config = dict(
    n_layer=12,
    d_model=192,
    n_experts=80,
    experts_per_token=8,
    d_expert=32,
    d_shared_expert=0,
    activation='swiglu',
    moe_layers=[0, 1, 2, 3, 4, 5, 6, 7, 8, 9, 10, 11],
    router_score='softmax',
    normalize_top_k=False,
    routed_scale=1.0,
    balance_loss=0.0111,
    balance_bias=False,
    init_std_router=0.0192,
    lr_router=0.00172,
    vocab_size=32000,
    norm='layernorm',
    norm_eps=1e-05,
    tie_embeddings=True,
    optimizer='soap_variant',
    lr=0.00252,
    beta1=0.95,
    beta2=0.95,
    grad_clip=1.0,
    batch_tokens=[32768, 65536, 131072],
    seq_len=256,
    train_tokens=412800000,
    steps=6363,
    dataset='wikipedia_en',
)
Below are experts of layer 8 (counted from 0) of a mixture-of-experts language model. Rows are named router (the router's row for the expert), gate (a neuron's input weights, with its number), up (a neuron's input weights, with its number), down (a neuron's output weights, with its number) and show model dimensions 0-63. Each number is 128 + 32 x the weight over its row's rms, rounded and kept within 0 to 255. Numbers have three digits each.
After each expert's rows: "comes before" lists some tokens at least twice as common just after its tokens as in all text; "gets" lists some tokens that make up at least twice as much of what it gets as of all text. This comes from a sample of Wikipedia text that the model never trained on. Tokens count by the router's weight.

# expert 40
router:148099158212170168162119108177096112114142131091049175063134097129088086136111104119202129119183124161181148184164156158108107182086138139085114138104162147145096084173174135122093138118167096
gate0:142143155142149190192098154128099100108164131151102137118158123153076089089148068150145131147119141145142159054162110107137187196164131053205131077149158182196118159111144101089094153136143128
up0:116129120133123078071196106115163141150102125085144118151101145110157149167121174095142137151121077137118089157121158117082055085114139179111106143130102074026134058142115142158185134103112143
down0:119122143104136124181117131113184120118122062076136135056073189156087092140146146077133120116111187086104165127141112122151156144127118118171119155098098110143141132123139116201124146120146116
comes before: " the", " a", " be", " his", " been", " first"
gets: " to", " the", " of", " for", " with", " had"

# expert 16
router:066141171173146173143127136179183123167123071071110147138176105093099128047101115084164117114116134137171121123153178102136178121111112130092217119139103132115085156127102133114072080132163113
gate0:103133141130165127145109092091175125124156142097142136050081193105177154142108053094118106069122164154093129116145116137191150110110120144062113173133136140146112128111159167100160078176054124
up0:124142169152187147083139115061170107130093157095135108131124125118103094144101122111139097090165174113152103099152139085145107135130115123094068110116142218198110102084088171158139152128096159
down0:124135093142150142095153152105086172142110096141118153158163065067126104131151135152113165150092115102151094096070151161123127165084150167093131115100145113139131163099120159106114220106144140
comes before: " the", " as", " a", " and", " but", " including"
gets: " and", ",", " or", " as", " such", "ly"

# expert 26
router:165129119106142162089155106136150099138151152138097206132154169108154159144183153113151091119142128142087122135066143090132129155106101105141133100101118067113099134081121108124154091166101114
gate12:083106129042157107139150141186095090153160125101165117164118088121207158150181112170110151150141203116146148194129129114120185114109138095056118120117175074136069093166153150108142151137159112
up12:146114097102084119140102156072102125046105114137079126121099132128125079128061127100122133131139181149107152122082102122148134086153184137167184139090065151105171133105121112140094116128119172
down12:082099095180114105137115076136127110130123132083226115123193128132128175091141160172195054104143103104097105129149097102170095120177145206101178113107104138120137119113110050179121111114125132
comes before: "\n", "==", "The", "===", " The", "In"
gets: "\n", ".", "==", " ==", "===", " ="

# expert 38
router:130128160197150139086124135171090142131159143116107134099125122125064126187162098138204110079145142160168046179142191114132127139137127164101106180136119092146055170143122146173097078134162116
gate0:107117074176147132083136087154162128109176134137057117133087099151178129112131137141088141129138113145151155146087138128111096101115136100075151158115131164127121134151167114119101091124141182
up0:098129134172122159122176125112112149092138105149112121092124122132129096128131133080130065140119133100153077058137175181173103131150123132157175127111118114130135125187192123136140181150104095
down0:194162143083135119138101112146132107113095168081119126193170142088130181116125131151123128057117123118131127114119102138113144107133144136093114080097121149161103107126117185131197143114109149
comes before: " the", " a", " his", " their", " its", " this"
gets: " in", " of", " on", " to", " for", " at"

# expert 66
router:094115133142170113109102139162108111092153107154124170096134128165126149153134117082096081090127111124078131121160110181104153133114080126113150194216118096118152165074092124196097128091147086
gate0:096113146083147127152114118133123148110123169167168144121156133110166158108116151084130152162100175158138158077122154109149050116173107097153132164143107115112142110142101121195166123153114105
up0:134152143094121123150162164041177062095171140102149083107147171109109161151116144075115114118108138131148127123153106130167179100138080095095103090121093124173091110104153112099124145080153188
down0:136146107130198167140096139207111101144140193160084123187066123106119136153119165117093102133157160093137115098126141105042081138126131101135125078145185158104102152088085115158155123105120116
comes before: " ", " 0", " Votes", " 1", " Candidate", " %"
gets: " |", "|", ";", ":", " ", "-"

# expert 36
router:145174140077169186123147113098140151162119134135181147171070103113080086094120124147137081188116078146115114141051118109109176127144086103120158163099072130134145076115178065152143097102127191
gate0:103130122163113093107083120143148165117127179107138175097136106114085149177163134156150144124120113114199073149125177140136206147050130075159158103086079168141133101165120102124133132122111130
up0:124105154128137080095100103098118139085131209098161160120106102129067120175175125115200143128085131073161121165139140099152225141077123080207144107077097178164140147180151131148150137121129135
down0:132135073085182172112062154150149159117151133171113129187156130135095130164128119108134069120112068141147084147124129131032204148054130122153146158092106158130127177131142188080146135086148182
comes before: " |", "s", "·", "th", "S", " -"
gets: " ", " (", "-", "'", " S", " 2"

# expert 4
router:148172150154124112122129148156145105186121128102133156174201133178128151158097097072165128103140105149139136164065142100145137170105110080083163153076113165161089158133152148112102111161130119
gate0:069141161161107172040138075126122131172137096112111130159113154120085086157139172145134146147147128072088100149068081151107136120133139162159118113103146132095093147112137122125163114160184088
up0:147145157086194095141098114106109145086079069135116120097158150127060125131119184122092162163146178153066138173050141176170076177095094122131115103101202133151156099156149122112163154140179104
down0:135082114163130095190120103153123172161089139117129184155120151133183146087111124155145117114104061149171149147162102128072108141097097123120084100118029159126098169183123131141159139197132192
comes before: " be", " the", " is", " it", " was", " are"
gets: " that", " which", " to", ".", ",", " who"

# expert 12
router:154135111130148167154122180199121117111149171103072169146143097119080128135190119088128117082167132150174088121142179049123117153116064084089125072129138102128121104121163123127092124139151107
gate12:130094127088137104128065119136107140068131064109109115111163133158129117083172155149142159094137230152121179165094078126125078097148097114168119111136144138095105079093119187133052128139083105
up12:124137100121145144130127130181092130116103141124104138165108094194180129110153097100166131196138172157131169138066042149115112089128139136103152095131156145176134121140160090155084156124153100
down12:174160101088123127143129078133118148137111086120110114166204123171159111046110122159128093090136178086134098126094143103160160116155081124175143153120100129130192148172137116076096122104101116
comes before: " the", " The", "The", " a", " In", " he"
gets: ".", " in", " \"", ",", " In", "In"

# expert 15
router:120091146183122154140087140067110126107115103150087107133183139173058137111116173092147152124169207185157132150157116137137115113105150160052127088093119143178073170175124092086161098162113123
gate0:082116077123152151095137106174121145191174150113114065101147084143130078157057127049116095093165098088129069120079137151122101146147107099126134094111151149102105135161171131177128128145183120
up0:087053101112114190072118152130161137182139116087190118169147104142114163134102124077132099148090120136098057122105125178100125140095125124095140157136124166097140171152141099180143143169187144
down0:126138122159125094109109171129144149173149138115115072156132133227153161113106108130099136167159220084133146111139112085133170148130157160136085106158077085159154109131146087077128111116113150
comes before: " by", " to", " in", " on", " as", " with"
gets: "ed", " was", " used", " is", " made", " built"

# expert 8
router:177129150172073113108127141090117117101089159137108166105117057126122163141094163156135110154158122135133170087118118131157091085150169170140115180171056098100105120149114169122155121163091209
gate0:113061135109162203130105120107152151127097091128125074144087116098112086160180120113121122120125114118111100163084049082124101100143196113150120091133065148106107139135093085126151148130159147
up0:116123121130177072136111122085132116181188141098129145126123177120070160104134118171145125106137077170143099102151181110107178154129100127106103119130137167118133143019107149171123150122123081
down0:083041117111157174117148134158139151103125156139131127178087141128065077139068139119101093099162123130142073138158143097065105104092154112143101090186120149107170091125104213130088149123177149
comes before: ",", ".", " and", " (", " in", " for"
gets: ")", "s", "\"", " League", " football", " team"

# expert 20
router:101151123179179137148135143180144122171146146118156162136134093100097120199155097124174136066156152122147080153126151152152125117125084155132118157138115141164055187070152142119081115145170143
gate12:122088154087111088143105165112108148114172220133113138111173110116116109101146103130137085114107157141163225089121078120176161173130114112142132073115094081149101160132109125130255141155123144
up12:135075072193157158139198133160108144109121148088132089120115129161128142021106136136130135123139178162129147112099108170140136105180125150079092117193089131127127161166126134179152092097178105
down12:082119188168154143110107164115128143162124148165171161100073135089181143165144143154127127120144167218005121123120108100152094089159142105128114110087123105138106123124180146100144140086106125
comes before: " the", " a", " its", " his", " an", " New"
gets: " in", " of", " at", " from", " the", " to"

# expert 52
router:136099134101112138094139166171132152115057164117112165146085102074178122131126174172096120196129112109107110132086134194086112127085148181060127142149119091094152090197174195122160141165085128
gate0:160159168089119121122155062111117112097159136107200111159108111101112100133154222148159142209171080087140125130133115146128129051161088167076068134170145117108120122046147121137109142070120145
up0:165088173063143113132123184103075031152168131164147178123072080155134084121122164129120144100099188145163152150147163078106192054126107070110103121109075167095120097096121087094142128140148165
down0:169171101104133080136148069111118108069109144134142105156099161167138139114117105178117115137084112125091115133106154215150204097148086099105077170190118116201116144202157137147081176119085113
comes before: "s", ",", "–19", "t", " season", ")"
gets: "'", "s", " his", " her", "’", " their"

# expert 54
router:146144147106125100113134109102084129070135051139104177119134091144149146178107116110130139089161132154072117153161085190133079199094103168158081095100153072118122105104101143130147186151068124
gate0:134101152107113156141202100088141147134156134161123139137125152144101128130157128136122105150146193111074075188185085115105151127122147108122117148036223136128203161164071145102121182120159200
up0:156136155091108102127168099057115123109174145136101148130134132148124164097134119113130079180141171124087064196177109107115135148141174119095119142050199119121178161127080142134144173110137169
down0:154145153121165117170106155105115149161160132157120191137153144098180088149122087123104144087178065144132126085156144093067121115107089128106100090148133184182170071126100089130114082133134101
comes before: " ", "\n", " The", " 3", " 1", " 2"
gets: " |", ".", ";", "|", ").", "\"."

# expert 19
router:122162127168143191157120143195165125135132067055098166145166093110127123090135118090144143090118166157188177127121152106147157123113087169081169102147109157083057135089128164134073120139133136
gate0:113088099162140125065103173116129163131146158141094128141176104106185084157121119130134088151130166153083173084128124153096134153076175089106188160153167096071081107099146132135130220195112076
up0:128106137170119153096137105179128154132157166152156086134103169083090138103137086120148130135171064096164097103140140121127038112110196156098166107127089123145148060095122135145131186089109112
down0:179149171137071114107129101154089074095130085128103120122156080168131143182128136178102157128095157177147149206112150163120211175115151080090085168137147104117128128170113157123132103128164176
comes before: " and", " a", " the", " which", " but", " including"
gets: ",", " and", " was", " is", " as", "),"

# expert 18
router:093154117089152118154152181111213141146141068131163165115079148166048097118113227153104207118069196105120125117097081135115127135108093134162124152161183144162211146146119097116156135128100078
gate7:104129140105118146133126188172122154156096131112132101126124096131157152123120145077120103089172122139092170107091181105181120101129091105166137200142063175146118135210122100147099080053091112
up7:132131084130159108070090094155162165109079137117106125159137131124163120104099181140127131122104121107151155107162114120065120137120146162142160110155152150074136197117205170086112171126129073
down7:088151116068096162107120120106115174133140148160135110102030104159092232134152141165131087154130161056167166092139139119143195095110093128096133137101151129133148163082108096117157166171098142
comes before: " |", ";", "|", " -", "th", "N"
gets: " ", " —", " 1", " 0", " 2", " –"

# expert 25
router:148109126114113083107129143148097086119122120159114186129115113151161172189106110141106079081153149128101070148071100092164110120135101112132132187163081092191115166119108118113146065129144056
gate0:099097103082140088114121132186127133145096145119112165173124145141122150120165118124167174124106128077177086091135064117045147170078110171133146151073178102076118131140133177149141123124156071
up0:118092103118112031091097125193123136150116147126098144207115187160140148130143103122164108093095112103145070071142068151082143135059127146131123135108173102079134124109107138141157152106139081
down0:118130114127161165081086125186150169195225167108103127177093101086219144116106068084075107158117131145103155153128161101109166145072115109155150154121088073127133126126154119171137121129102088
comes before: "\n", "|", "-", "---|---|---|---|", "|---|---|", "="
gets: "\n", " |", "---|---|---|---|", "==", "===", "|---|---|---|"

# expert 75
router:144100130099169073139095180102069118082168118109156179126115118112120165165110097080103117052110156115086146150160096144156140177142160124108130105173139064096166103122077134094157149096101076
gate0:134059141116182075158128109169127131070145127056128067148111119058186122088166133133159093080115099163186152118081072147219140122139118167122121107105134096109172110128096109154154173166149148
up0:116129123179152151108127116067140186208090080185122138086173136187141153142084142123168123211157134120103125166139189125096126152127122065125113159139083134150094179111160186119088100108124135
down0:151182161156128096088140087105115161119149136155078070106158082140123044123199128161131178118130163131134173144139170155070095148147161101095168189159134120158101102157133128092137112091171169
comes before: " ", "\n", " 1", " 0", " 2", " —"
gets: " |", "|", ";", ":", " /", " –"

# expert 14
router:105104165113082079125125094148120133099148085099170159170196108119121165089101116169153167143118073126182109152126191155126121185121122136167133159095098136162093146189152071107091146125170087
gate12:122174086164087156125103178112129204120164084125134130047104154089101142115153099164152076136121183079140056083072105105172159173114136126145097103176088112145133172093119084156072098116171112
up12:137064074145092153166158029084109146133164158174095092114079113164158040077150169099091104086101209144117160111099123143132130103142108133143120136072103167131145132167139163140159162155168119
down12:136118119142128123136120126075153080087155081169116159106172137145059114145102108080144127121131160152126157122139161114142109106141132125155192127121097145102186150128185187115101194131114081
comes before: " the", " of", " to", " is", " was", " are"
gets: " that", " there", " this", " it", " all", " time"

# expert 21
router:160130141143153118126118090101087140126128132103096206119125180109128109179158134138152121066110118155184086142100170148119120138159121196123103144146199118127066162169141091099096143131159139
gate0:085140126066164083153082147158050152137157119138146086145158144155135122096124134080110142141092206104152136121081073182087164099079139105099093089112139118097128083154135144109221106122084128
up0:103053135166052120081156127142138138157184187115105152093143143137131152112096112141056195125094034178167103084144154115166106148153191083170110137105101163143170134196147133108149166110121082
down0:142098136136153072142147110099150134165124138104115147139095088176114148112179202136143088127108131150115200152129073146126111124149099114151139120098064102086149097170142087095081132141092191
comes before: " the", " a", " his", " March", " January", " 2024"
gets: " in", " |", " on", " to", " after", " of"

# expert 62
router:200113131115123139137123140108127101117123133051150159138153069141175163132118142150121142197168071132169142126112139140148079133159124148134130112138074138125091165151111145133146133196125164
gate0:119140170117094068145110122189180195170143107127059139149103110154159114140151121123161124095144170183177182155134154144132142151162101147086069180154123076147192137115154164198164134155183126
up0:130120161094104122134116095169114193133130118176041174200098141133160140177133104123137119077148123171204187160185122145151138137139102138092089154152118122136164120082134138193160133172158181
down0:158142107112134138132116157122070096084156122125115080176181166102156156117111097128159192173160122126068144086084115123146112152158175113115097093112160116115155122111146068116050083148157136
comes before: ".", ",", " and", " in", " of", " was"
gets: ",", "s", " season", ")", " year", " years"

# expert 71
router:146101122113146103111099121106078139082131119125075158158120092080162115207083117095099110088155161150121107160193091159126109166116068158146084131089170163122208096110114145143135084160105082
gate0:109183187122065159136162136123135148199127118190149104140108111073172122149133157139121105163166109128105101122108103143109131085138116079135052106137053147118155101049138188113146137109144164
up0:141120152152104041116087071174087145111161102118126057134124071100142122099103148135142125145141070126154183093123154120159163130082112148136153163114120082130137131123175086119103124134122172
down0:155157140132139113059090107061158078150123108133117137173122119105142118184089173128189141115097055117100065116166132197120079115086116174189130104115163178174110140089125130078090137048107188
comes before: " ", "\n", " —", " 3", " 4", " 1"
gets: " |", ";", "|", ");", " –", " —"

# expert 41
router:139160132098119118111122070134144080065118146089074186184095154089143143180176143111097091083203168155142096170118096128094158102119071162124136204126105124112152112094098128131150139093130090
gate12:143064166163121148154115164137155151163204136103166127139140093181076111180139137156111156141103080173140097131089073045114236099088123145119123127106135122166138134165162124091153057072088071
up12:118092191117150124140115150162170142162181149116093117138087158190083113154185106121083196098076077168134091118110102066122215153133125144085111150110143126162184099178128187105115093132097116
down12:139125116000056128103113114086140169143131142112160082156126177147153111134113122124115135131156113142135150174098104128065172101099074132121153140102160113113161112150146161056121126114152146
comes before: "-", "\n", "|", "=", "The", "    "
gets: "\n", ".", " (", ";", "===", ")"

# expert 64
router:125186153135150086123115191084132143073127099176050141111122130144140102152096118155098153088208114126078128084161067159153164162126076084085160118142168088164126160083107107160140151082095122
gate0:152159108142172115145109121106141098147230129145117160140078154169170126131126081093130109113125162148176142124064150108089136095069092115141094143114134147148110179133128093112100141101106069
up0:105104129164202122172133165164155147112129112127145145177112119135118148119102161168172133077189141112138174133180163118145139128086144115139140122081113081132147128122091144141064123126111101
down0:123121151125156114166137185169079079099111114129156160167112136152055131112114157115125131099147122155079151143158112157138162153173113080108195102115113150121163142135116166115165074090143126
comes before: " |", " 0", " ", " 1", " 2", " 3"
gets: " |", " 0", ";", "|", " 0;", " 1"

# expert 56
router:186154129095151125136113129114144141075118123188120152186104101147123138162164149093083118072113196104153097110116130136101123159108080080190124140147136082116145158106109106090150114135124086
gate12:140136165140152117169099138162101150132104134125166099108099166054157124157167135123145114128100126046128094163119130122135059184076103131146073083129109172139167172106117087115175164111110149
up12:070183112087085118143139102133164107103098116089131141085176202142047108152094148097083127117069090097110183103131149134160174132120132194162093169156124139076144102089167165140107107142108103
down12:127166099165123102155103167069161174101174151120121163112118156144173076133129219093143162163179108150160089143116084073061159112076131092136136145089145140160047114184099117101094114133099108
comes before: "|", "-", "\n", "==", " \"", "The"
gets: "\n", " \"", "==", "===", "\"", " —"

# expert 9
router:180212142122139087152152168070113151078116107124147170096103137124079132161113107088117114096103102105102083083145099150112154128146108122158128140126211095117177156125106098072111106103057152
gate0:113134103140098192155135043091130189072150143150155110146103153104115165126137109138130166138123089076102104111125122135128077079168127137096160187150128172107101115112159138111145117116207116
up0:132115168104192141136204083157135178139100127181160106115095084212225095141119128088137139098190166165148127114163165118080108155120137145137097111141105124124120121125079124080111142185130119
down0:037102112138146142120152210136118100163050113132124139151134121088137136141133159160113114078122142170142104159154198104108145121100153175111178056112109127125161138153115145171130173171107123
comes before: " |", " 0", " 1", " 2", " 3", " 4"
gets: " |", " 0", " 1", " 2", ";", " 3"

# expert 76
router:147192177146136135101094081140147136160162102121097179070166174132079103116094081138193090109039094092146102157165166116097135145149085187093148153146140156143118122124087102094088103116147161
gate12:142110178136068094104079110116111151125127202123107122118177140127154091155126185100138182101064173163039130194097105145160204186102152137095119107125143162111166126129085124104077173170099151
up12:106116188120214124154222151126139056154140068122129116156103114147054149089146076144132125116143101131166143089129141127126103068177151128141138212090159084161105097112144184170155113106123114
down12:167162140120092132107088157104126126083128194072139134113185169104097127141112160131107193177075131146083148116117129127158120108151103172201139094143157153127128134129112104105088137151090153
comes before: " the", " a", " his", "S", " an", " her"
gets: " by", " with", " and", " for", " to", "."

# expert 67
router:134058083181117134132121141140067123123135115170044062099139125177107157115129140111166166114191171160146131171112139100125141162101152087045136132074155142113089115150177150108144129128124083
gate0:118127085090126216142122096113136156134156139109121104157124104128104121112133106177065079188110138166175096138145134101159131153086091119158120145072132193102157091120134064146167163119173145
up0:132106130131152138137150102142155143120157151097058138161151107119119097134101123200083118158101153135125114105121180121160131126059104110104111142094133179157111128152148047188133147127186134
down0:145089100099171123127097157108135072095099126126174133086146105193152178124105137146071078119118135162163134124160080083111178120112144114144124153126146091164135045131119126143079093092178113
comes before: " the", " a", " to", " that", "s", " his"
gets: "ing", " to", " had", " have", " for", " with"